config.toml
d_model = 256
experts_per_token = 1
scale_expert_input = true
Below are experts of layer 9 (counted from 0) of a mixture-of-experts language model. Rows are named gate (a neuron's input weights, with its number), up (a neuron's input weights, with its number) and show model dimensions 0-127. Each number is 50 + 12 x the weight over its row's rms, rounded and kept within 0 to 99.
Before each expert's rows: a language model's description of what the expert responds to; "comes after" lists some tokens at least twice as common just before its tokens as in all text. This comes from a sample of Wikipedia text that the model never trained on. Tokens count by the router's weight.

# expert 36
What it handles: Mid-word fragments of common words. Word-start and middle pieces of ordinary words before suffixes, such as s, un, wh, part, feat, spec, in matter, unlike.
comes after: " m", " f", " p", " s", " ex", " c"
gate0:54 38 42 35 50 55 48 52 71 65 54 47 41 58 64 62 43 19 41 39 60 63 37 36 59 43 54 32 51 37 41 50 52 43 42 44 35 45 53 48 60 34 55 52 47 27 57 44 68 10 36 49 57 32 38 47 46 64 82 21 62 39 58 43 45 54 56 45 52 47 46 48 43 72 39 72 35 33 46 38 47 62 64 51 52 46 48 44 34 58 56 46 65 69 53 36 45 41 40 63 51 45 51 59 61 54 65 41 40 20 54 48 61 36 72 41 55 59 41 49 54 40 62 48 56 39 42 51
up0:37 69 39 30 36 30 54 42 53 53 54 48 33 30 66 49 59 50 61 32 23 51 43 67 51 37 59 34 49 62 53 52 35 48 22 52 33 63 62 38 52 60 40 68 41 46 22 56 53 30 45 48 54 24 52 48 60 48 51 43 67 51 50 47 65 62 57 60 69 43 40 45 25 45 59 47 33 26 55 61 49 43 47 51 62 22 55 47 53 50 63 44 53 70 36 58 58 42 66 59 57 37 56 46 43 53 71 71 41 47 66 70 33 44 72 51 48 70 46 61 60 56 52 55 45 46 56 29

# expert 0
What it handles: Capital letters in abbreviations. Single capital letters inside acronyms and codes, especially A, I, U, as in AUT, UK, USA, PFC, DILG.
comes after: " |", "A", " A", "E", "I", " U"
gate0:57 40 37 50 41 59 50 60 40 59 46 54 70 39 56 57 57 50 45 45 56 50 70 33 65 46 41 63 64 56 46 47 42 57 60 37 56 47 38 46 58 59 58 61 33 37 31 62 51 63 57 55 43 24 29 45 32 63 68 39 52 47 50 54 47 44 48 72 49 34 45 38 41 51 33 46 50 38 66 65 56 58 56 54 25 72 31 46 65 53 47 56 60 38 40 40 65 76 43 58 43 64 56 75 47 54 37 29 55 44 46 62 35 60 50 55 20 52 51 77 48 43 63 68 44 40 50 33
up0:49 58 76 42 56 36 61 45 60 65 62 48 56 44 53 25 28 49 61 45 64 67 22 66 40 34 64 53 41 60 49 42 51 35 48 57 53 47 93 73 57 47 50 57 49 25 48 55 57 40 24 44 53 36 44 52 39 41 46 51 56 54 48 49 28 57 56 20 38 35 44 27 67 43 51 63 45 41 79 59 58 49 47 53 24 55 52 22 48 37 53 55 43 57 46 76 65 69 54 55 58 51 21 23 36 46 25 51 57 61 65 52 60 53 63 21 67 46 58 44 43 46 50 39 35 46 56 55

# expert 29
What it handles: Subject pronouns. Subject pronouns such as he, she, they, who, it right before a verb, plus look-alike word starts such as l-esions and he-avy.
comes after: ".", ",", " where", " that", " The", " when"
gate0:62 62 60 92 39 64 53 45 56 44 43 64 60 36 32 61 59 68 22 57 38 54 31 48 59 46 56 33 57 67 26 37 71 44 53 56 49 37 39 41 72 56 53 40 42 55 48 37 57 52 37 44 52 43 64 42 40 50 62 49 58 45 46 47 55 56 71 47 68 61 28 52 47 65 40 60 54 66 47 56 45 64 44 42 57 51 43 69 25 56 60 47 72 64 48 37 60 44 44 59 35 59 59 72 64 68 53 44 38 35 52 53 68 64 29 32 50 56 65 70 27 69 45 43 49 51 48 63
up0:58 40 48 44 55 64 30 49 35 32 47 42 68 58 39 49 42 55 36 50 45 41 49 40 54 57 45 58 45 55 42 38 61 73 53 36 35 30 54 56 79 39 31 65 35 60 59 41 54 66 37 60 33 30 43 60 41 52 55 57 26 42 61 34 31 41 31 59 47 48 52 48 51 62 53 51 69 65 52 57 17 44 58 20 42 26 35 44 41 54 51 51 57 45 43 31 54 43 34 68 40 60 55 58 61 55 57 46 54 53 36 57 45 50 40 42 44 74 52 43 48 50 58 46 51 50 54 51

# expert 37
What it handles: Coordinators and linking prepositions. Linking words joining names or phrases, chiefly and, plus by, with, including, through, as in Yorkshire Water and the Environment.
comes after: ",", "ed", "s", " includ", " due", ")"
gate0:56 23 33 48 42 61 73 52 50 49 39 54 51 60 56 48 22 47 34 65 35 39 53 31 45 53 51 55 58 42 74 48 39 64 33 53 41 41 34 67 35 32 48 52 67 52 72 39 63 33 42 44 51 57 33 29 68 44 38 56 47 53 32 69 66 46 79 48 26 41 43 45 61 51 22 43 57 36 32 45 58 71 59 63 57 42 65 46 43 63 58 59 27 63 62 56 59 47 45 46 49 45 51 47 43 53 50 54 45 53 59 60 39 58 47 34 52 57 54 64 60 50 39 54 59 60 52 72
up0:46 65 52 39 55 31 55 42 59 60 57 68 59 31 45 52 45 48 70 42 35 57 63 29 40 62 45 51 52 62 35 70 49 69 42 58 44 47 60 44 39 22 48 63 46 62 38 45 47 68 55 27 47 50 39 47 52 49 34 60 51 53 58 24 53 46 46 67 34 74 54 49 56 77 38 52 56 20 36 80 46 58 58 43 52 41 38 35 57 45 51 77 45 52 50 33 64 45 70 63 48 53 52 55 49 51 59 34 40 44 44 28 78 45 51 44 34 61 46 13 60 41 53 40 26 46 32 54

# expert 23
What it handles: Capital first letters. A lone capital letter, mostly S, H, L, W, B, starting a proper name such as a place, country or person, e.g. Hyderabad, Hungary, Serena.
comes after: " |", " of", " the", ",", "-", ":"
gate0:54 59 36 61 54 55 27 79 36 49 66 42 31 61 45 58 44 34 56 44 62 38 57 58 50 46 68 45 61 32 48 75 59 41 51 52 76 53 36 59 46 57 49 47 29 78 52 31 46 63 35 26 37 56 47 52 62 52 48 39 63 67 41 50 58 40 55 58 51 52 45 56 72 56 59 64 45 47 66 62 58 35 40 50 57 45 40 55 45 74 46 36 52 54 47 53 57 66 38 51 52 44 43 32 41 68 51 48 57 57 60 56 37 31 58 61 51 67 60 56 49 41 20 44 51 58 51 50
up0:36 61 44 60 48 54 75 61 58 45 61 55 65 61 67 33 44 48 46 43 54 31 14 48 59 29 42 40 51 41 56 47 40 51 26 63 39 41 55 79 51 29 42 48 51 41 72 45 47 64 48 38 49 49 29 58 52 52 35 45 77 51 47 53 42 38 83 41 73 60 37 60 41 42 52 59 60 41 54 55 53 63 71 76 41 31 61 60 43 40 44 36 35 55 62 62 37 49 61 53 67 40 41 47 50 22 35 42 42 42 53 51 31 55 52 45 36 41 52 74 68 44 79 50 50 43 69 41

# expert 25
What it handles: Line-start markup symbols. Markup at line starts: list dashes, table pipes, section equals signs and bullets opening infobox fields, table rows and headings.
comes after: "\n", " |\n", ")\n", ".\n\n", " |\n\n", "\n\n"
gate0:60 67 55 62 26 63 55 49 41 45 54 65 65 38 51 44 53 52 39 50 53 52 66 55 48 50 58 38 44 31 50 65 42 49 32 44 68 40 56 55 58 53 57 61 55 22 56 59 45 48 46 50 55 63 73 69 48 52 65 42 54 52 55 47 40 28 68 40 67 40 33 65 52 59 57 34 61 59 50 34 20 41 67 66 45 41 47 48 53 49 56 49 61 56 35 22 62 61 47 39 64 51 45 46 58 64 51 42 49 59 51 65 62 58 55 65 73 60 47 69 57 38 33 65 37 30 40 29
up0:63 45 61 48 51 54 67 56 40 38 60 66 58 29 72 94 57 56 52 61 37 60 19 39 36 32 47 37 37 67 49 39 48 40 53 38 45 52 65 56 44 45 58 55 35 52 44 61 64 50 47 55 32 57 66 38 41 56 49 59 56 55 76 58 66 56 75 68 52 52 62 35 33 44 31 72 53 45 72 48 37 69 43 66 54 56 54 65 52 57 63 70 53 35 37 73 58 48 45 43 56 68 34 55 65 46 48 61 52 55 44 34 45 38 60 48 33 47 40 28 44 60 50 60 56 51 48 60

# expert 3
What it handles: Table cell separators. Pipe separators between cells in markdown tables of sports and election statistics, plus semicolons, slashes and UTF-8 lead bytes for accented letters.
comes after: "0", ")", "1", "2", "3", "%"
gate0:37 49 42 49 44 48 51 35 55 50 33 45 50 29 71 56 30 70 60 40 58 19 54 64 36 61 57 56 33 54 30 23 55 72 45 67 70 46 31 56 39 44 38 47 49 42 50 49 53 57 68 52 50 47 66 55 66 62 39 49 48 37 47 32 42 52 68 19 56 61 35 55 45 64 58 45 57 62 37 70 50 38 26 72 57 41 55 45 47 49 56 68 64 48 58 36 67 36 50 49 60 24 55 40 50 36 49 34 43 42 60 48 52 61 48 37 55 50 61 38 75 46 38 56 67 37 62 34
up0:59 41 60 40 38 36 30 51 46 49 50 56 55 57 42 37 45 25 37 28 50 51 35 30 62 39 52 31 61 62 61 73 38 47 62 29 41 56 52 51 49 44 71 66 51 59 34 50 32 53 74 60 65 68 52 39 39 52 44 69 62 59 55 59 64 53 21 57 55 62 52 59 50 52 51 51 54 58 55 26 43 62 58 44 41 59 20 49 51 72 35 59 52 53 50 43 63 64 41 45 73 19 36 44 48 66 46 48 39 47 32 30 54 43 61 55 40 39 37 48 51 56 60 51 30 53 44 42

# expert 2
What it handles: Word-initial consonant letters. Single-letter word starts, mostly T, c, t, C, K, B, G, split off from the word, as in t|ournament, c|ame, g|reat, K|nasmüller.
comes after: " |", " the", "-", " and", " \"", "=="
gate0:63 47 37 67 24 34 54 53 57 34 48 50 50 53 72 67 46 32 49 59 60 56 34 68 61 42 53 43 34 51 54 45 41 45 44 42 52 30 54 42 37 53 70 42 17 82 50 54 50 41 37 66 58 44 52 66 41 41 47 54 50 63 53 31 41 57 50 50 53 45 50 42 42 42 52 36 39 38 43 41 28 61 25 60 35 32 67 70 64 38 68 60 62 49 47 27 35 68 50 45 49 48 52 39 46 57 51 37 74 54 46 35 56 32 55 37 55 36 48 40 18 40 24 55 68 48 55 49
up0:48 65 41 61 23 50 65 43 61 48 50 55 43 60 53 81 77 53 56 53 39 29 37 36 49 63 83 44 63 57 41 57 52 53 61 29 54 64 73 51 65 56 54 50 67 48 33 51 45 59 61 67 50 57 55 48 51 46 84 51 65 38 62 53 53 43 52 38 40 56 37 46 58 45 50 33 64 36 50 34 34 62 21 51 38 55 39 38 42 42 62 45 57 56 36 68 44 40 60 51 37 60 44 52 57 47 52 61 40 38 49 68 70 38 27 66 48 53 50 46 47 56 63 44 42 34 64 71

# expert 35
What it handles: Word-initial consonants. Opening consonant pieces of lowercase and capitalized words, mainly f, p, b, ch, sh, pl, e.g. fell, fallen, Plot, Chairman.
comes after: " the", " a", " and", "==", " of", "'s"
gate0:40 54 44 47 46 67 56 47 50 39 58 77 58 60 44 58 69 30 63 31 54 49 53 47 50 48 52 42 38 54 48 70 50 35 63 40 45 45 50 71 48 48 31 48 75 71 49 48 44 61 51 54 34 69 49 66 53 38 49 49 81 42 39 47 52 76 39 57 22 62 50 31 54 65 55 48 33 78 67 39 55 55 43 56 65 45 44 45 64 54 38 60 74 64 38 39 36 34 36 50 58 54 28 66 35 31 30 31 62 66 52 22 63 56 65 51 54 48 65 45 51 53 60 52 56 52 33 32
up0:42 36 57 64 40 33 42 31 40 52 55 58 43 43 52 47 50 58 30 47 53 51 44 46 63 64 53 49 51 49 63 45 72 74 40 62 53 59 58 55 57 67 66 46 42 43 52 59 40 43 53 52 35 42 41 73 82 48 39 55 69 48 64 66 53 35 46 59 44 34 52 58 54 51 60 70 62 51 62 51 56 55 48 67 49 29 44 37 37 52 69 53 54 26 44 40 61 64 53 48 57 49 50 75 53 63 39 56 50 56 74 52 27 31 29 52 59 54 54 46 26 57 27 41 21 73 45 55

# expert 4
What it handles: Vowel-r pieces in names. Short vowel-plus-r or y pieces inside foreign personal and place names, such as Burma, Mysuru, Kyiv, Berryman, Harry.
comes after: " K", " S", " B", " T", " G", " H"
gate0:50 49 37 60 27 50 68 58 38 31 56 54 36 47 69 59 68 48 27 49 46 63 60 50 47 35 58 53 67 72 42 55 31 63 47 43 49 42 68 56 54 62 58 62 52 51 61 52 51 51 47 40 56 33 43 65 43 67 36 65 27 21 49 47 56 49 50 57 56 32 53 47 40 69 41 51 62 63 48 44 46 51 45 50 56 56 50 61 53 69 46 41 17 40 56 55 61 43 37 43 51 26 41 34 31 59 41 62 38 26 48 54 46 48 34 53 29 56 53 64 39 70 70 34 29 44 58 41
up0:71 50 55 41 53 48 51 27 33 45 60 47 78 31 56 55 23 27 80 48 59 46 45 54 47 55 27 40 44 55 66 36 55 38 66 59 53 50 46 71 56 43 61 26 55 54 34 61 62 48 53 67 62 37 61 51 45 48 50 60 42 48 47 55 43 57 61 58 56 53 70 46 43 49 45 60 59 53 48 53 72 63 60 22 52 67 52 29 43 40 35 50 60 57 35 42 36 58 59 48 45 48 60 57 58 43 54 52 64 71 54 34 51 34 64 60 34 27 50 52 48 59 46 56 63 70 72 68

# expert 41
What it handles: Name-syllable pieces. Second syllables of English names and words after a first letter, such as W-ell-es, B-ill, L-ow, Comeb-ack, and the words York, Mount, William.
comes after: " W", " L", " w", " F", " B", " R"
gate0:47 46 71 53 61 67 50 48 53 25 41 76 58 47 30 30 52 52 71 50 50 53 49 50 42 62 45 48 57 62 28 46 30 43 32 45 63 45 54 43 39 61 60 55 36 48 50 54 47 61 56 50 33 45 34 46 43 51 60 65 48 46 47 66 53 37 31 47 57 73 26 41 66 47 44 49 49 46 32 84 40 43 58 56 64 35 58 51 44 72 41 31 32 43 51 38 63 47 61 47 46 61 38 50 48 39 51 71 50 50 59 54 65 63 39 34 28 42 30 30 43 42 63 37 60 60 64 54
up0:66 57 61 58 34 41 42 48 56 51 67 40 54 52 33 48 39 34 60 65 40 74 52 53 54 59 60 56 26 81 74 51 43 48 43 47 57 50 30 32 78 47 67 49 51 70 40 58 41 68 65 53 44 45 51 60 58 64 81 55 36 45 44 71 52 55 63 55 63 48 27 48 43 44 35 50 29 45 72 44 70 29 58 58 41 54 38 24 47 54 58 44 62 43 67 38 45 49 47 78 59 67 56 54 35 30 60 35 36 49 56 64 41 53 48 76 36 54 64 42 40 59 60 45 56 63 54 35

# expert 8
What it handles: Clause-linking conjunctions. Conjunctions and linking words opening a new clause, often after a comma, such as as, when, until, because, however, which.
comes after: ",", "20", "19", "ed", " wh", " However"
gate0:55 57 58 56 41 50 43 53 71 57 27 40 53 63 42 40 67 45 62 42 42 52 53 38 62 49 28 58 46 21 66 31 50 38 40 39 52 28 64 46 43 57 61 28 41 47 53 44 42 47 46 51 81 51 40 57 72 59 54 46 36 65 57 51 53 50 59 29 69 66 74 47 51 54 56 30 53 66 62 24 65 57 41 45 64 49 50 54 41 48 31 39 45 21 51 60 59 58 42 56 43 37 59 47 61 40 53 56 36 49 61 53 45 53 52 31 55 43 34 36 56 44 43 47 62 47 57 57
up0:49 43 71 47 63 58 60 56 62 63 33 45 48 61 46 22 50 39 39 44 76 56 55 45 24 59 52 43 34 46 71 28 50 45 63 46 47 45 71 60 48 40 52 27 34 54 48 34 50 50 36 53 58 58 53 60 65 39 50 42 39 50 41 59 51 64 46 42 54 65 68 37 42 53 65 57 59 54 58 12 61 44 41 55 54 24 47 49 34 42 32 49 57 34 57 48 34 51 41 64 32 45 50 27 57 37 53 62 43 30 52 81 43 54 41 22 64 46 42 58 49 20 41 50 62 42 59 33

# expert 38
What it handles: V and election words. Word-start v and similar stems, especially v of votes in election tables, plus names like Mich, Sim, Can, Roy.
comes after: " V", " v", " P", " N", " R", " p"
gate0:41 60 62 60 50 46 44 35 77 43 54 56 40 73 68 37 73 47 43 29 40 55 45 48 39 45 42 60 26 52 56 51 62 67 50 54 34 61 46 61 61 42 69 54 59 24 42 47 62 61 44 56 50 47 54 62 63 70 29 59 55 47 52 50 54 50 58 47 34 69 55 51 50 41 45 54 36 26 58 31 47 48 58 53 51 73 56 52 45 68 61 20 56 55 60 40 45 35 54 66 71 38 77 35 65 32 48 58 56 51 35 40 30 36 49 40 48 66 29 45 34 50 60 51 42 41 48 56
up0:52 49 62 31 51 48 61 31 55 38 60 69 58 52 45 49 54 42 39 48 51 56 31 43 29 52 29 65 29 65 45 46 35 62 47 48 53 72 40 56 36 38 75 49 30 30 47 64 58 71 50 48 46 38 38 43 53 47 63 35 60 36 52 38 43 27 74 46 48 48 66 34 62 37 64 48 56 39 47 82 50 39 53 48 59 55 46 38 56 53 39 44 63 50 47 59 45 41 57 59 49 49 48 58 52 80 53 53 34 62 45 49 26 37 57 56 56 74 42 54 27 59 66 56 43 43 67 52

# expert 11
What it handles: Digits and number words. Digit chunks inside measurements, coordinates and table figures, and number words like two, three, several, million.
comes after: " ", ".", ",", "00", "′", "10"
gate0:27 54 47 38 36 54 61 56 45 50 52 38 29 59 47 67 73 46 58 50 34 49 59 34 51 88 46 52 48 36 45 58 53 55 71 45 81 45 51 50 37 48 70 35 44 70 61 71 70 56 58 30 61 40 46 34 36 44 36 55 37 52 54 55 30 53 52 58 39 49 49 45 70 53 57 36 68 60 59 56 53 41 50 47 54 61 38 50 69 54 38 62 43 43 53 40 65 64 30 77 66 64 54 36 67 55 54 65 62 40 59 53 32 52 28 48 67 75 48 68 60 48 53 49 37 55 49 52
up0:63 57 53 69 56 53 48 53 55 64 59 61 47 56 53 40 65 53 48 49 51 52 59 52 43 27 61 37 39 79 48 43 48 65 50 56 28 38 63 42 55 51 28 33 63 42 55 29 45 54 45 60 51 54 64 60 66 45 52 73 43 73 42 47 81 59 66 28 58 56 68 41 42 66 25 58 45 59 49 49 57 44 33 59 57 46 71 37 25 33 49 48 59 38 65 61 64 41 51 11 45 51 43 46 53 45 51 47 38 46 56 53 70 50 55 43 34 19 59 54 54 63 47 49 37 54 55 66

# expert 7
What it handles: Articles after prepositions. The articles the and a, and possessives like its, his, their, right after prepositions or was, e.g. of the, as a.
comes after: " of", " in", " to", " as", " at", " on"
gate0:50 66 45 38 21 47 44 39 39 51 31 49 55 36 39 46 69 48 41 36 55 48 35 56 57 41 46 35 68 41 48 60 67 45 54 55 56 70 63 49 69 37 40 54 42 40 42 54 61 60 63 42 29 63 80 59 56 59 58 37 32 32 65 47 46 51 44 56 51 39 47 29 24 54 24 40 41 38 40 26 61 27 38 75 49 42 42 60 63 55 38 49 60 41 50 37 44 50 29 52 55 46 79 39 43 40 49 45 58 73 48 49 54 53 42 42 34 32 45 52 41 71 53 58 70 72 58 63
up0:49 57 58 68 63 31 38 50 57 69 65 36 52 36 33 63 51 27 50 68 50 80 56 54 57 58 53 35 33 38 42 48 48 57 51 36 58 49 35 57 62 41 45 31 41 80 49 71 58 48 44 46 50 52 43 30 66 64 57 42 39 36 67 52 47 36 50 52 52 47 78 55 23 51 48 38 49 50 50 45 48 17 78 55 43 39 34 61 42 60 41 47 48 61 52 48 36 54 55 50 42 65 66 43 49 62 52 54 73 63 55 79 59 64 47 50 74 48 31 64 46 31 36 53 51 49 57 65

# expert 17
What it handles: Early verb stem pieces. Early pieces of verb and other stems right after a first consonant, such as t-ri-ed, d-ro-pped, mov-es, produc-, includ-, two-y-ear.
comes after: " t", " T", " p", " sc", " c", " ch"
gate0:50 27 30 34 40 46 40 66 51 37 46 31 62 41 45 52 44 44 43 68 56 63 59 47 41 57 67 43 67 59 53 37 47 30 60 61 56 38 42 62 49 61 54 29 57 41 52 36 34 59 34 50 58 43 51 54 64 41 36 50 40 46 68 63 42 48 59 68 61 68 52 38 50 45 50 55 48 40 62 62 50 68 71 51 62 59 67 75 56 70 39 48 63 34 61 27 94 74 51 47 57 66 45 35 50 64 51 51 63 32 41 51 42 64 51 40 38 65 32 51 52 84 64 47 51 66 67 45
up0:11 46 37 37 53 30 42 39 45 57 56 45 33 41 58 54 45 21 41 52 37 64 53 36 35 43 62 48 49 54 51 20 36 38 35 48 51 40 35 60 49 26 48 45 62 33 43 39 51 66 56 39 70 34 31 64 50 35 42 55 54 50 52 46 61 58 55 55 44 45 52 39 44 47 37 50 43 34 63 45 38 64 40 51 62 47 76 48 39 34 50 49 50 57 67 46 86 66 42 34 45 50 44 54 50 48 41 53 50 55 48 66 48 42 73 44 48 32 49 62 72 35 86 55 58 62 67 53